python train.py --d_shared_expert=128 --norm="layernorm" --beta1=0.95 --max_steps=5469
Below are experts of layer 2 (counted from 0) of a mixture-of-experts language model. Rows are named router (the router's row for the expert), gate (a neuron's input weights, with its number), up (a neuron's input weights, with its number), down (a neuron's output weights, with its number) and show model dimensions 0-159. Each number is 500 + 50 x the weight over its row's rms, rounded and kept within 0 to 999. Numbers have three digits each.
After each expert's rows: a language model's description of what the expert responds to; "comes before" lists some tokens at least twice as common just after its tokens as in all text. This comes from a sample of Wikipedia text that the model never trained on. Tokens count by the router's weight.

# expert 14
router:540508463577398467496515497488555583531556435506428417429430433549438593494542509494578478538539507524535481472439508442470487616528490501408453499411519580526467466488503481496556405433451460473528539610471451529454515535506479456419583520448538464457414584585494399496527545530450572566484578534531469519528610505466561404529546468537529520462477453505493548548461480506451525480500561464516465459593465471578544496521391571512543484501470492472504539417460537622469558527467477
gate2:589496455523526592504473505471505543500556470500457505481498549504491513493558546609421503467575461496507607447589452484541533560535499507433475401598508566476464600440471469472495535507584486477580492546546537503496513463473466484375499446413520530452468469552473505444475479538493565451423514532520484505543531519515420503534495595457477488467529437589374510522498564560376510512478467483424425542530474484389534575500479493493547483519597499449501457413361582486558549525535422
up2:500472478529547417520504516438564511590480526538477565512484518462518520515553676540483500513493508565471465404508544517519517517454393506554526496608425509501432492470518551547509487472529458512514548544559402521507511487367545530479462411489506490492557482485474473434519537574446480501339632460462550471487467530577392516513514535476610518483469494546470529494555509460433556480467451509377491506441479526380488460460451583485559477499521548512477522495476548448598513605498460
down2:577500485548453539424509489423439601528579503483504532397488454480511352486488502491586479530603571539484569576461540534516493489536494483494435441497437585528450522541552519509491487561524475461509427505566556565532551528498473495488400543592473507462578382572413524448527532476451478520526571432434591598480442538615503559590518466441467493486522448496452546485559453509441517511487450486476492449434478566419644454486509457453488486524475480429560442492467445502506508502498478
gate3:495477504536496453589603494491464528561586514518485522532499544533585480523563595413516413559402499472437529367508528563529489566555506533526473561505525473559551485428372483518532583499488540578511569468530523388521479535460486532497435519517533381548544506513507441522437466472463453487431570589526468605412497505544528508475536464520490502565407449450401465525495410467502576466548470503407489496384519534455573517441496526454524504398496500538413547481509479511500479537493461
up3:447459475503527519466467434473509501529483520481476601439452521446488411527470494543498530506561516531612505515519556544644517448478551481433431528511502551499545489478456395524489434525466460539479565444499465488365479468473523424516480508429372539447508548588515579471465464500538526515551548461494500526565445519618520465509569479579481444484435516351448512478518468528474405525494547518502498524552432372530486473525481505539475499604530525507521551622500533547457612583451459
down3:477428481441517476576516499475492511520461507513466537391437466509537530472541500594498513419531603583512506393589514530539595571447507547573510524550451481474535440420336460504460545583474570482466545535520554448473577446526483428533417507561475456506598480528453500532490448575451456472496568532466486495550539503521482458430521453478366449494524505492418471546509417515421469503553547573465497501518519553492561543483453532473498427503478564494470571510523474585644506508429448
gate4:498550583517498485522492465438594515485541454492484593547509488446521463474462491480475474446532588371529423545563478472548454518472550503439477465540436528422491535333572495541505522495514495423527418571459562466573571475475572480412555517474464516373518548441485422514546531421521584472469500524469525565541510494464519497605588506478538516507470542531382459500518484551503568494427470540620400581542482512509472575471489462564485500504538527389540444487493453485527489425537469
up4:497534546428492544535494454542460533457475494362494357487472470549442521365546493505489580478463481533480591566470546487380537543487496551509465554564459481628540494640507503498442437487452510556519515470518460551496560470483455490490562489462502450598505482530548419419574556533540504592600443497539536412504587523518520532428472401562508529445546481514595524518442477483425432506521537473469525444461520444449530496509450474467565477532530539465495476471448585472518447534491580
down4:532469606447531489521431540465475403436544569489518479444511504530465446359547426498507526573565532522528430497532458506485524524446532485515571500541502447533499461561450513499467456619539399527556405480513512503512561579551529439459577330503448493588497557443480505477477464554471544540522547541517571537525528523506473427428457561514515508516496487479591601475476445484414511510530537467488498440514473515473515536475499553522474477512545509457359476582394499551515457501355562
Description: Auxiliaries and particles
comes before: " the", " a", " been", " to", " as", " his"

# expert 1
router:493509503533483555413524566538468501528540455495514466521537444456449497550557497479493456447420406531518538459480481557473561359562464515436440499507557505515500461483432544549419633555540545440562430578526476549541529475544545563516500484529616467473509480549427529428385542575536494524408539422432562575482519505513550571426547472473506596465496509478473542490592518449464439502444455496534551590464462547475524446428570413434497467489483466527521485450495598461461497594573458
gate18:480442474446524436463463466452584471592529523435484559420531534522525448570559447452610600570455630509460456516525556471575470450424545424494512542432544518423552531470485472507559510598534444605479558494529596448528595441468454501424554510504525502498465514452478511454519382449424549485515446533413468546471484542443409447510459418521490539471550522537474540478539539542514464495404558448448510468536478472560478511496529525555537492550533518504458544610392447546486441496463482
up18:489415531410481482434574496568464574567487548478503529402530493511580439633564511527558494496480548485483429565547575516558471431464556480535491548412567462506569522542446472488483444559493434576559534561515550455527653451402575502459481564560523521456438532522462498416438502490490517418585462585493483507476562462463387477451430458547499556466511548425491485430524499510537481499496490415425517513538359504543521442510581520552507534524465519523454461538440471515476471475503535
down18:573551417513556482429521528475644519492522582506479409535457503462496513507489489485469507480482544431515484568436487410462446508521497390552449609519446470500568532555563445466512493442507471557493548482473558508553551494545506434450481467635461513527464485449455517471593429543479378447531430475533628551544553424506425448466536512472515466499511510489557544478435529462574512485559483504433531460576501544472519603498461461531568531532405472610489453592501417493413500490504549
gate19:551398488522483493558463496507591521487517551586475484479403486494553495518518478511533530498543494517578428452563572507508480530514430428514521453483523486566588489578588507485444524565607475529496517496488492508416527493552458511397420558503547590519532497554516401501403429450456523533510455464439438460550493491478406506469605553483546502509524470451520506432467474535560480489367487469534451491526449467574535462422454534552506479645482435488330494477531525449596459490459532
up19:487611542468493495496533500553432443435506500411566502521545473601423548507464515508497467504550511482434530455397484493521544460514599543466389535489429564467497554491482526605524468489444460474461460544493526443503455532457442482618556422515469423571533480481444581499632525447568492551474490496537511508427472490547567491509419538442493496469564564545515480547474519492469477400580605516463523463447567524472419493534520445472601538455479565483527497466549469653408505482508437
down19:525534429393556464516438531471535491449479512478458472594427428582442557486548504472463484572499488427462453451520533414654518533462462410488525447515547516392453459538606478507543454488430454522615472551561577486489495524540479480532546441468585472503509511507503521453448471404448492522463477572455585420498474542531439404526553507440459476473501543460466506572532516397475482464447471519478524486528515548585388532608453538565562470461549564536548574509541518496520584525511512
gate20:516519521508537595504486466506534490405479531497541508542435466477468462537540490522455433500543423556609547538537556425612412476514506382403597479523353541528428549493484493497432476424505626485414502621526499446436458521506501554594557527517537489601492527507495511474531549495430500478474518550572453506504424550560616427573499449501487488490471456482545426447496528498541525482504489591506441548414574473527517467518411520427501520496572494434453497557524533500504530506471442
up20:563532571454477458581445479428524445439496504483480580543502423464408481473481506444527648565552570465463484535541555539456581527406529493501466477583501447415570534552521497524497455527518443512477546456454557538526444479499413459470591458507477526545477455580520483601531441466510481420605510495463483475547467455492485471497480482480482549412598543486541585571481507605506504515537589393474521417453575493403400574466520507450526464561482472445445427483496474562486499511444559
down20:528525420593414498491504561549551510459519466521432568508497485435483544513468531468481539527497518461470484508442481516482408524503499463454541615446447475562531505449530477515546519495546536570500528532473439494487446597521513564513427512434480563473488574518537548404555512404500575545407496515432467488398524468503610479453530422565489523511650484476561579380539451528526424503427514445487426539591519564504541542484492508415583524468494458566547442493459512533489338484475529
Description: Table cell separators
comes before: " ", " L", " A", " W", " S"

# expert 6
router:449505533516515558539500537471524459493433607565509500443399388534492568445491522449512551444465437547426512560448533565473513412476649560521424507515509478527454457454525529478548557481572506558478482453571498494475465495485545480522476505571527508504588484508547526455451506487544475470392522461468546568558463515525530491444490545440558607507539456483459405453418509381429554551577540532501524498403442558492531448441584489600467525459506521527502415491476583433522496412493610
gate2:589526454456526566482561571480477537498457482470493477514512428447405542526519586504463500534388494496413496486587660348513347464485540553482517528534495510485431508555574471544550505467503546588492477543578525523522502435516544512583491455516450537488423517489530469480500551482519429485507504322519512478561405519420446477541476511470533411459564545472437469516482550531426501443519521479499529507498549558558451580461473518531515443519446523410507463473540577531528494442487556
up2:540524495437463489468422570586485654588522467530390492510554581553519395460445449517487491565502495597514518526464520429547478570493451429439408567421527529496534406512501515540488427437537480542462490476502508557501485451539485507603561494412465534442512566464559486438442533474510512542530504453510519523469416461509533492480539452503485552590529553537471559473570502471493456412556462584462514492540548473595578518470479426457469462564479448426532501473525651416454530462468496
down2:481404551430564481441423469544516580419520547632558518393472455540456542531432486420538496581515515488501540536472523497524484498485468466522494550546554493518426532577451471467482512545470587600483487527518453479500564388548423547517456476453577569551470536487501508446501534446480455484415493470538590449525515569485524384558457524384583493488531389572492459456584476476486504553581546505444505479471401432503567611476531472534487469466526459468513514484485552565500495431580474
gate3:537439493525492534479514473533504453521482433439539385493406576493542645481494507546458525445472493516571551514525519461557503568520527476519509539485488379493480446462568604537498502434572508401518439470493584519518483462501565385578505539512500452571487586508458470499509509437535576505422555541568503469501524458534480413516529525544442429522442474569446386483524605516497512525535523517461490525423511571426503398543400495536480493424463580429556461476469587432584474497444534
up3:472473440455488499451482506458504597472503561576467555501559492479406397537517445498505462519435571456440502461535524535431508510506414563460503465553465573531507492570417510494446490503434527527466516521604428532551536483499482584336518457492503510453482454381532522533411495514434465449560487509476535526616428534450504563505480477459552503548478492511552643464488442494576450560490476380556460483547421467614498575510551543532490491539540452565541548540487413577481490456512485
down3:416532449513386520512466541537491468429487465514491468472487535436510510452507470504609640518545538475508445501423438474397546565516584563496430486549448475494567476556498502390519624465488424448523453454514501485539469424553512490466503496400442371501515555538533508405500462570484515557626449521492490509520490528421508511483528507533443599499489515481559489555516574480495567451457483465481451620450483483503511537513516517488589490538517546571500568376500474530581525448443575
gate4:515462496452454513517516509328513574530426527445451494517503448388479546463536541486521517508563546466437484528559451492442463535473597516509496532608559513466524585508399456527538573445504467542475586471496479497450504445499539541490554446581483436589505458562534492591480550458461567480449470506481561555421463553493530502539489513430553504515466488539576476381458420508614485485431592507487501502443411563545532470472554580518492517467556532469568470519438439555482488507372414
up4:490450497508517482471453508309510512518501502427489486592488523421528623451567528512512506512535627466470477585546415468432475537481556481520510521534479495515507554512392449524537510422503535512462528486491525493471497465521506515520540440550531477629529518589508435538499573510447486476462524444440582545395479511515546506543491531428507496442470505608593511405532471514507496434427555491458505507477473535456545486485496495485581471536614527439561435473509381571538502495342491
down4:442527479476492539528560501428484528481473469534588498557555466516537445579491446539602509515488515345484589537443599506509480527490565650490450472445485463451526651421424572500451550492521395471467481385466520425518529594472429506442501492509508449568524585527461489574476438562458558449474465508485588518499501507514504570431458493519560595530413555557570504493544542481517582449522440475539537470478453514470550531480516426430438485505512487510526463528502472460406501492475496
Description: Capital letters, line ends
comes before: "\n", ",", ")", " (", ";", "S"

# expert 9
router:451602578546548500600485537466394441554451401470498598534501565538482455520488537446455462405523508550587551510512561502514454486441543448488523396519479454501452422539457444519479524583462451484539429496539609502456443467509468577492458470521474518556537509475494503436541466530425550565469493457460490616396516458559503552557565498543497519488435582486558467563524489465623554483488547525503487476501534585522459437499432464426443551445482487502379548465429398531504555504537517
gate4:491504498502530489513473605433462498524533496491424473442414456509443441559499549385483443541502580587521545495509438497541371571491508586449454475521427439539492489459492573497507567513534459536527511395516516441397480545591473506471611469456496427509469491487467511560508493523507517473532476578452553434425506553583543486488461513453565594483495575614489532576497631491415470481459532489525433492448506548550495531477478451524581476566396547438526517489572456547534499433405535
up4:469512442525535465451586457491499435544491429571566474475548522526544466496537560543487456500381477592531523546476431433480418387474538500513563523462493492636543509487606525410556551546521424522474477483546482508589517456471386503584458401484602365528482498472471494537531555534524519460520557500444482528462569462517420440468478472501538513513516489468521515569475522518525522478524531557536510457532586472556469485543525609524576508518415471471479404518493521458527346556485432
down4:448532493639578465454509503401542495528506424532485528535591399542472386427558434474434448484519451532507444547546466475457555508479531550474459469612444490530390451499522471549528509514527425507493496466513463401528538528501492580545541464503506484485536556448509503569503544541468547392516484523507553536557474536491465453452509505525480494538576501619480499548519543454431506436580468547614525475471536387499547523555497529568458476599511448469531470488445528519441416363426562
gate5:514534462526456571569488527548475495443454546403527542635519502528666529564467487448474518385521503410502343464603495476524491500533478514488506538511515429454469494445456485524436503466439513504476522540548562504500542481472497530411495544518498398581433488551512405496489502492462542500542452537605524525478473482552506427475457629554475480544455470458561494479460445559480484444526557551480534502567477502448471496529405544573494534532460559523407518389448487441620530512496532
up5:544470476465519539429499529532519508465601478524496432445487469475373477516554489518531436552620537517434552523369496513500519446457500399530476478502437568445645538518557533520604512463579551432459523503451519397512458448563436413536519488478503478441476514485415583484537525458592460486458505513539528465538593508379544505544566466480524463446557534475467484517486528509448491576480447477557458468427557437558441517459521519450530478539540528548626427521556482488525437559561464
down5:400523521495517497548504527480449606482484496429546448563576553496570415596527470424524518546465475500419561558472477461541469504479610470499516573494555458446487535502422500384450447504516435604499581514538564519476391498514491370546548592438474471507558480531528463458525525441519448467460457460547534534559523574485457498515571429568414539508456451496452441505515501565593509482439423463505485557557472548420526511472595418530477467462556567472525472463550427559475567438518505
gate6:508526539478465517450517529492504520331466526477405520632494554489496398490481408512503494525445516559563421531478493473463480502515640437497529425483482452496491505513537426460506448533407482591427540507473613480462490476420611527458618512485411460604446472518537440551557532429451571560531503402462620494540452523442531496465495555480522441437491487446547445508544592555516462555503478521494494496435509483463511517553461529519533465554530483531500569530479493546502593477452537
up6:549506498487484492488518619494451501388467508534387463620474615526493420490456444503503478506405564624515524489422595511491477529472598499470538490471476478565510521485516424450533399517512460505450520503508575476437428453503586503565631500482563473573498498537484387485510643413457480579576409432418563473496438565453592438495502540465557470446502479472561473546501586515502495522468512554510498499438466503469506494522437530490533482446499511447494550509505466505533548534458491
down6:559426489513489499458519478537445507522479572496437579581490534512543508511506473481494558507469449561439565654517589437537435494455470470484461515501460457558479589499525549527613449521450532429516501488481625493409410607491519558484529469422574538509411446453526405450554573597496383481473441453558437475499478486494578486506462492465436399503568482534531503504414566513446488561507480533534488470512494490523453439551449471554479566553506565430548449533463486385532514541526533
Description: Coordinate and infobox digits
comes before: "′", "1", "2", "3", "″", "4"

# expert 11
router:486538535537532483532515596553545528503489577512509515402560528587489431501426424473464437459557603435480584414511571500516537478438516463548486604524493576502441544525507579480514462427448493501453455459545572414489438457422438488388455486590533552434572472435471502524506484475557487438535466438592491411515463494604460517559478470512500470502509402535501543544591576519468528434482401481417446584471433445495449530553451509498492470489474544438517488479557522548493505506611545
gate4:530348567505460494409529435477499567537537465460400520476567451516548435559495451504526492485469517569432526465574581530533513543453572523521440485647555488500488552404519424562497526484461500584494496433487554459526448552467523534479516485489484491462495496456539519454494529432542521567451517458491528526488400519531503520353599524458526444415462522548539518549519478595473603449389513508535550442494475467472533511428457509602584462500625522489512520475410452470560471489495500
up4:488462491425488521436497479517487592492526408508434456490511462432432511474481465497445577496520478533439499492520662436518421590544505587461451536518460482443454555515509497564535498401525533492619517547462536463413451507509488503492568538580532433468499546473455523536606503458588482576483533520512419560454465499495486519513613453472532501533502517561499596521529381575544525423438474556526487555437539434522492530453538467520582482500615547407518495529469551435449395455446510
down4:469531483459525503479489488477520508529402491502550546491492524628557494563482509532591510406526489445422413424549569481503574457499541419474572493469432497462505544472486526472464538463457445547446437540518551464422496492513482440490460478448486565484457520474485502522418535422500519469531494497528488409493508510511529479465541532584606453444479564431436510564552591536478600508534567396519466527608438555415540439478471463400608495649475510528461515537453474460564570496604563
gate5:663552510495535467530564522541518434403448481473472462446453413547472536564513490467499526447538531531428483491492460451561441500500529504471542477524520499345530564416549481457519464459453539507536476532576552605488455508593527547488534490523540427480537437484575480491444549570449488562505520458560617437512497541570468369532450552495547500505602475517479463521514524444520423490617499521514571478485504514469489554470487559448483438530565491423486428541420457538489435360489498
up5:448511577503328524419433511479519556528457473526393561546506619415548518411494519499453590588515448543580534557468485540561581468547542530487435480527534471560490455526475541437442465482500428487615469490540365525576530528518503459531523515454506498493487472534498473559462517365473543469525451506463419493495479501501491503496470522396466635503561450418553480471462460543519510488476491472551472555545489578456457531485550511450566446502481432569610541498498495447446472485482456
down5:498484428465499531645533425400485468532440373505512479418544514504582503505470517439530470531465551483465538514537531398406525596495561457492504460553503471490479517432472514485419544470516462499477514473515517456436464504559520475433528471478525521561604526513478477544445570518527515536482469532483466491525560458494540506602425456557505444503481424517440490518406549490451506466642509475576480463516591555539563391519504551414537580480488588536519551494582439418600520483417587
gate6:564433454537576448530478467529483444410476524456531504519355512483482453456438439466507543515506484468541447482434542388562551478457477543446455535496461506425577489468493535593512547537439501486435590575475430453467503572432579492478469412448506478481527495474441420617537498532432517475593498578580454466507504457500530546532502453560599447484570499526397534494464530469420512460456570442495470528546550450445498472513481443578562516579570464411442584449574524511500494556508559
up6:577484435518583426568481518541486458422466523485572484497369549497490421490453444461508532482500528464537475500450575378541550479436471535468471557448459517426524475520498539537490540514463490460424579606507445431446522540421535467470453421471511476461562536473433414603576445505468507485554493557584424485493488422526507574530524431588572486520554502554388539475483539494470539423429547422480469551524513440445484434493518460587567529558522497449437612465570517526483498545530552
down6:556518514431512501627503559552511533434556550520504481524536538457492438484386509459533407351364566485577456528492537564528487445510516524504497558468583550457550533499497579487497509477421504490473586558553506434553448480531497472462458497584517554453486449434368537584529450468551475474500517450530465507553432476485541634491524430456470441519447575518555530459494465488549510447427531472457468503467538465390470490494462459551535519536527430528460483478433526541408563534609523
Description: Section heading markers
comes before: "\n", "-", " The", "See", "|", " In"

# expert 4
router:480506376452623541477470435504503463478487494542464505508446592504497507478593538482520586505488479472578528526501509487521533482454509454480444452634534536420431537601511444543503513546471469440464542470545581443500525539454503576551549572507488444451580505484452469509487449400548443540495500522562530459453472519436576448419509504527481500544590469553442452431498436583536557449430550524589337528458487413561445512542505505404494437488530495542582486428528547527524514434467448
gate16:514464459507525469556374543406514521498445450515470518440552520506571501514534519557435500524450545514477436446474498541443515518483539544516420506542518467423518595492591421393530489540395439540536463535601503523443465519529551512520486432550486465537542559508567625455593381469476454465503483469587435442471641465519436524504598468523536415538533412457477452554561553506457570479522602517470503497482534502482406495493507477463492565471521550509503502392541508458544456474484588
up16:558525506457517384481452506503501490463520429511521529563520518503469422430481572559451509582442498556517549495453525547488505562405558591470496472442493431567605500545562500461510502574497377514536436468566503336594454454414506544586523484584493500534511558505469499459518503492454494461478505519481506408542493526404565527534498473461516598554507403534448433484503557459472514530497551487616476488565593494547447469468522503464496494464571488499452355504506500368504487515502530
down16:599497470493589557527421472530461490480543514516480458435464488536460538479460463508473583456548383539471560496486479591412534463513547506447579494455532468483446512539521582461444545466430523569471413487470526524525531535435538584451457463488480498632427592627436501474443441542446592473515601495457479460451562476619567511401480540535466500542533435495530520542496520380549450469553401495423512538531453477480563517564493522462413509558547501496555531549447446455496477490501527
gate17:414452503527637466475570493475461425434397502486466524517489562490521577558523479495474560525490446460440470486536487449420481570469595507425576479488548521477474517468524584513531503519474577512404497451384548469486514467424592493518503479486476464474524486554529429492563546396369528492516586499484499495512550512471584456504496402446491456488553499519563446573484507518487584491501511357546495629568512530506547521511471487535501460529512536472472455396579487495483383484438582
up17:603508511471462478548444532444513526521573486507551468381534399475475465511516536515466377460485556523500558545440486445598516429598443478585474462519449450447532437542463456487562565489540500503520476479580409519491540498558485527432482510500549595566487461467431512575499480588604485423457401472512492516434464461555398515584487518547473487532491520514463523391553527467567505561542444586425566399469561565528498483547525505504462518496424421564519496617473464453507504513526502
down17:441489507482521421498411539445527396509474561516594419535525458422479537531444608528521476529528524441592470546538519503537566438482616536417602560427533474522450468555515409502596522493500503469527472472531546438546500577484491429492484439501488428523400499452514594593504503518567442462474495496508512487538429518457437502546524480500503525568558475511555393487541498480446422513534405512528558415544526417571531475511417442471438466510534521398539516563541544510548485485620467
gate18:458459512459554446536489428450498474470436526530443504413509532433538482511440503496567540557553575470503509524492508373534398477392486544458547502518492574460515592507450488506597419544467489446503510450462454596471430508653506483464549481517485530522492398519484507555464595580522463480560566468485452489518441537528507603467555503610423466479478537595528559569476448503535496479429512466488538523491491497438499489432460517576406511542508538436453647524468569551524538536462428
up18:511541472550466436557537490467573513507480552473457511497482512542527526532435400586543489510368495537426468409438550491495547555489647579544446502541424441405485569446463446511533477527429543471480548527504477576482471470543528561475444463490589515487491485487542501563515566534480484491514551502541527495510448476491461468477491452432403445474512385438463468609538524456553550552447456498504599566531526518480431514457479502563442616551479475644464536436493570466579418550518460
down18:450580471498504525518465505481467502636465416485464571483492445629489533485479488496500553468572440568502492581441451483420434561498522482507512494417429399453539475590525403556367511467562562514541468516441479525619533493504500561573469510504470488523450449470483515502514566479532556508482487523485392550487625489459536433525521400419540473492533484520583514496514515511569458484479476535541599473513559544426462492510586462467593463491405468438543543420534506556446500526581507
Description: Pronouns and as
comes before: " was", " is", " a", " of", " the", " had"

# expert 5
router:515485577556547555517541453501491571489474581457445446532451531400482511474485456430435442426515414466498460482482489508426439474524458470531573362499449490449518549575524405547596501438449515596531567439404537558523439444531548432430546452569487458510453521451499585526554634527508460492449552557515468541458495485466441491434482497468515485517486508518588562520586486551524464489549574567502511589503488523455489428510497573606534476462477503390528470536504488454563468599454457
gate4:419561421549468436470461583566513597478519540498543550509456464456466462387452470489556469523584539469534482536527519459638492456520400566579551544463352523416585460512476495509469469555447499515551558413495524575507550517424430463481486385481517493484430527597457532476533541550488529526549471590484445576464528478515433482461574427511495505450553490450470465480571574505523535602499485572493506523472502498534410515499578434497442515590498477473452561430481522487538548492440490
up4:471523443524502588416538586488486527410490504456610472460502502449519503454428487512479513529482501471545570501574468510468507416489431480632523469503486535530551539435524494505477512518445513537565471475491519542518514488516402476568484352392547525463406535558544513445547570519436505509555445587550436614458508476454495494529522557358498468521574478513503527500547469525530405554575487524511441610512409530563537429460475508474443470526466429480425509504425571521585574529557481
down4:438523503575524451533581542489530576468516516480516450497434632408530468562511513554581522431464489462515533482547581422533551484535519424521482428514562441515452434531491452531587514472578445509582494551419470495498487470500577460505493497445450544490345462535548494535557586531501511549504552608482542549465417460441479527407538447556507506479490437416569528520417493534505452432495610508499488536496463496457507415547545421471412540478481395544520554587405463504466485470484518
gate5:498642486441561499554440519491577555523481428546553407465553459434413502525354472485437495471509592487548553536508491479421515476395525508559549487479493497543517466533532621487417511442492452507566423458447422543515514506572472574530516459398481583515479469551442519511475527514511453492500423535562544482508496402583515560578504535515495574499526474426489486480528506505598567510492491501457476623512422577457454506491525468544458390547459473502520437526477486479468564550521604
up5:458452447474507442464524524580472551606477538460492569403464519548567543492627469547514593558491538472481513436502440462562527562446519469489458599445552485595554527507475575475506494548484448515543481590532471414471515525521488449515412546402539575384507401541496480513519473579527536552549560466442487526486478455499590508434526472499370516512554466454490507458561460535424450475529536540480476564543437408494486408487501471433494488528455549464521613519499470603421517507468435
down5:447480508587451522442555487557447501521547576494521445552556457532421493574465445501467591467508489459428425493472509524485471535512589464505535493500372529425458506465565450496509417591542383470533507497464508459425457505479495540554533535602522410520532514489474519586535458625466433595441614585505482515481480498474543513431457519505456526508553574580485497487543474540626531454454552506475483418437422523494550556453484497546570535399557496450475434458548469512551413481487453
gate6:540499501515476496552518467510570470512498503469471562477495506550567582475559456453464610400523442495484452481419533432552478468546500502482476546493465460418454617451490502511559561522475520460577532546492445482552571512555501441430473442496481427455526469558491550504641481492416553487509522529551495378399479495498472554449590500616391395496552585440474481457423520524426535484432497482563551497613454379486527562476550500601501488523485471519489545491503502426527460565517473
up6:521480556460432591475568507527424555549454485491455415580577521553442516488497533554424516546524529419497518498512431480545360514517452454564548562457459444460410521544626512488419529602552441432535554511533492437524483424495482531470454597555447510542448582517505486442542523404494494489500531493458417477558428490466441393465463582514441548552494470416547538475432548560565419469487516436498487511534467510511478478491509559558523505451455530524502538555447523442508454632506566
down6:479502504482512360544495442457476476491375540446533499516482517468562455508432555572544519477484525462541489582525509546529554545347442545490526563578495351538566500382513533629470454481573458494492429514565418479540416522612502511496483491455587619482458438500512474500518506456505438656439436526445482532558449527517487564602494488492431522485561507513521463429491559515522467491437564471548456510511461498510503499545496503538492493488531530486468555450410471506460505489520543
Description: Word stems before suffixes
comes before: "ing", "ed", "s", "er", "ation", "es"